{
  "n_layer": 14,
  "norm_place": "pre",
  "lr": 0.00323
}
Below are experts of layer 5 (counted from 0) of a mixture-of-experts language model. Rows are named router (the router's row for the expert), gate (a neuron's input weights, with its number), up (a neuron's input weights, with its number) and show model dimensions 0-127. Each number is 500 + 25 x the weight over its row's rms, rounded and kept within 0 to 999. Numbers have three digits each.
After each expert's rows: a language model's description of what the expert responds to. This comes from a sample of Wikipedia text that the model never trained on.

# expert 6
router:526507517541489483441493489481500473496466525514482502507494481465512453509452507466513476530526471511503490482465524524493476524501481490488474461499500487504454445493499523507551509505492471497502558485481535495493489531514493537430515459495479489489467519527500470519464491503522489519502466500485534502491506525497504454466499506517491497527513495505491548467500506503511517503462
gate0:522498466480491516526484519536526517536510524488494455521496498519483482510498480479517479513522476482544494525497513539475462540465488499471485475517511525482480427491471490498440533526449535493518503497467532517512470506469509506466479513493443515538518555486536497472511467507487499529487480501515510535471514491473524534468524536477456514529526518476502477484465521524460514464457
up0:490484499485516497468489505477482518492546489511497526505484522481505492449503482540510516479518520472496499481423509492515576490514517514472553524496443490471531548549490527453514497481556529533527519520501511452453545490529428503484515510465504455501489483494473487476462486533498540471510550491485487495509485517511483489522506454476548519497472540485489524495503479496549523487493
What it handles: Careers and institutions. Words in biographies of academics and artists, such as worked, lectured, professor, York, Museum, University, especially after "New" or "he".

# expert 5
router:487540473533480532486522551499528501459519504499485494494530519538487528521471477478503526496477492466502501520496495443488470475525479535518453566478523480497505510491484533477453557450530501455510510512467524536504462518546543473500489474505507509487500522466482499460471508514489476548502507506471483484460512495510516477480489532495529523486494463504481508438467562531517497487498
gate0:481507488505503471494511534473528506489529470499482502498511554468511518524489425529525531492495502481542468508487525507546472577544537498503497550564499476476515499501507508519507489514503491496502498523465548550518479487501457507533495512487477490485474502495527492512510505484498478535480507461507518534490472538480489462524516532470527536541538515482511500523506481481493461535501
up0:473505510513490488492525517433497472495540451490474525517483518492500538533505432514539527521477498492513488497452544510533502573515533517519509532551515485481497507485509496513516456464477483532513531526493517547516473513500452482510518524505516490497474494495530512516496507518492456479502528485509517521498480520461501509501521531514470534545506528500512498474493475479525478506513
What it handles: Common abstract nouns. Ordinary technical or descriptive nouns and verbs after "the" or "a" in expository prose, such as test, construction, competition, system, appearance.

# expert 12
router:493519487502519521500469430549502475481478499490501516532446478507518534503501536491504514438479477515489449534541501511498556501510482513484534494497526482473502527514554460465483502502486487503488490542489540477497520478514475540480494520502505466508478519479521508471461538504507495440514498497494527488511504504470501506542483498470497493524492519516425500492494490541499495479484
gate0:472500502505497532478545483481541491525487521516488495530510488516485469528511496514490498501512491525513436498514464530522524487494531514521469467495442511505516546488452528499470541498526505518513536491505499527463477500520517473504523465521474519504453520470467500506511519479487486508500472524468464501482538445518516519502489484469476562518481510479514473483526494539508474473519
up0:477495533517466498504489497467502487525490503512503501509531509506474460505495494473472470477483479502517507511500465488535496474518534501536465475511440496495552541479484499476498507517560511506514481489487504493453523487490537495513527523490493549498506545481489486496479525496491476507477482526439432492511501468508531452493476554474521511516511547475522530488520519527558474476462
What it handles: Clause openers. Relative and subordinating words starting clauses, such as which, that, who, when, until, and subject pronouns after commas.

# expert 9
router:496434548530527496465471515482488474518496496523459479456502491488558503502466486493504488537491521498508537472479545513535524511550528490499525521517490482494489512517533495462495491526527504514498471458574480491518462535463479496512476528492486482472523462478491480520497468496545479502502456476483500492521496487500541472536521496497494532525497525450526511549482475483467515517518
gate0:468524555452504479493516481503482509492474526463481481544538466500518519535493538517526507530454477485478490492495495444471470505550550549506510534471491517465512516500481541508512563499496503504472490509515469522460511526498476498527508527484504513490507527498516492466493524510503525528470503500510504463490521514448513528505492523532534551512511509523513465498539520475500534531518
up0:497488534507509490496506493519509538505462512448505497505549529492502521511496519506543462524488509467474465477512457487487474486520552477530523492456511551487510498565504473509487490477506525536476515552494515428440482520489511495503453484463513549509534506553482496514491521494500540506469459527493478472489476503499456504535513529512513538516514497489488508492544521519557516517490
What it handles: Sports terms. Words and names in sports articles and stats tables, such as football, League, Cup, club, runs, Premier, team.

# expert 0
router:500516504543507492498501434485500510508445497537533513480456510526488484518505483481485533454496488514499517506474471541480511505490525544530533498497468514461502530515521503492497526470489466531516520546480512472528530517524505537476502506552497464488458501499528471509450477508525467527501491504478519481515538506470448513476499494499467498523493540536504534461474523533511494508522
gate0:481497518484501460497524517489497515508535486515444484455511528503495496495506473534492521485519504481520522511446476491529539479523571474480507510464518498501522493456520546506487519510485494496463522530523451509439499500530508544483501468505487504460507499496512505480489491494507504466498508540469480492500463528501523536500482525561484498485502535516547492508508534531476502495543
up0:502532497498514527512534490497517539472518511469520530525500472483498500511459518490475476538539498487524439516522503551482473513471497485473501528491537522531493472536490451520457504518508554494466467489473528545519536498461498452522461505506472502468523517478505499493520489504529503514510489398489500509492495489480517479468485487457518496489496483489449511504515491474509467474514
What it handles: Rare word fragments. Odd subword pieces in foreign words, phonetic transcriptions and non-Latin script, plus digits after thousands commas, such as á, ı, ak.

# expert 10
router:503495520479487515509458512487477466444480513494499462489472505508493476494506487487510490512478498512497477508523502519502476472474530517500485500468523509546471478443499482498515477505501503497523518527481470509467535476492527471509523527550569527519490511475509544467510508479511510462492510512521466529475503492537488513483470485481527507532477518475523476476480484501508476492479
gate0:555546475486541445471468482515505457515443488532451468519513510449500496522472526470529478538483533505500508538489461543547511497513516518539483470506495527479538498503502453450538514500476486515468496535502532474473505504480515524535472543481531462504488480501549459542509475484530491493494489559524460475508473530487495488476499528526506504458512490497506488442539510528525498508498
up0:500473475550502538526497545489501520493512504476526524518486520502519507499531478511464517500506490488503501502470515510467476543499486512507443504519467508485450512497493470498514461472481480479558477499483491521517492482506488467518525450515505527500483489520513528503500507535494500519456506482515527519507530481488447491498513459549457493530491511491522480482536522493489499480513
What it handles: Sentence boundaries. Sentence-ending periods before a new sentence, opening parentheses, closing quote-periods, and line breaks or pipes ending table fields.

# expert 4
router:513484515462495491493515485476481519462514481481488527503525530474455500498539499503504481485530540552508561501528493497530476512503502471537520504496524467536456471535480448547468487481481491522502529475509478495480541518478489490506493499501551548517493490480510523529565510473459526452473515507495523530537467466541501506491442500493513486461471497524526473484534490484529484473430
gate0:467481462525504528511555557480473495471514525511471466513519546470495496486506489504479503501495483519525511534523562523479520451503437516484505477524470517462512495523507458503509505517471559464516485507511501516519492474435486498455484536522500492537517442518460468492531498502464482540487512501473509478501515469459497468525489487540545495463539495507478489495500519484501482504531
up0:559514488494543488489464433497529532522481492477549479453489474512544533478465509493496494478500487494474490455484483474464502522513487467525469532507506500470491462523506553501548471497542460491501508499511478518486513508542521513495516513474475471516525500454505495522489502529497481460468461481488514538509485556490505524486492502490453531530517504500517494547522454479503529487500
What it handles: Commas and conjunctions. Commas, "and", "or", closing parentheses and quotes that join list items or clauses, as in "Tampa, Florida" and "too long and".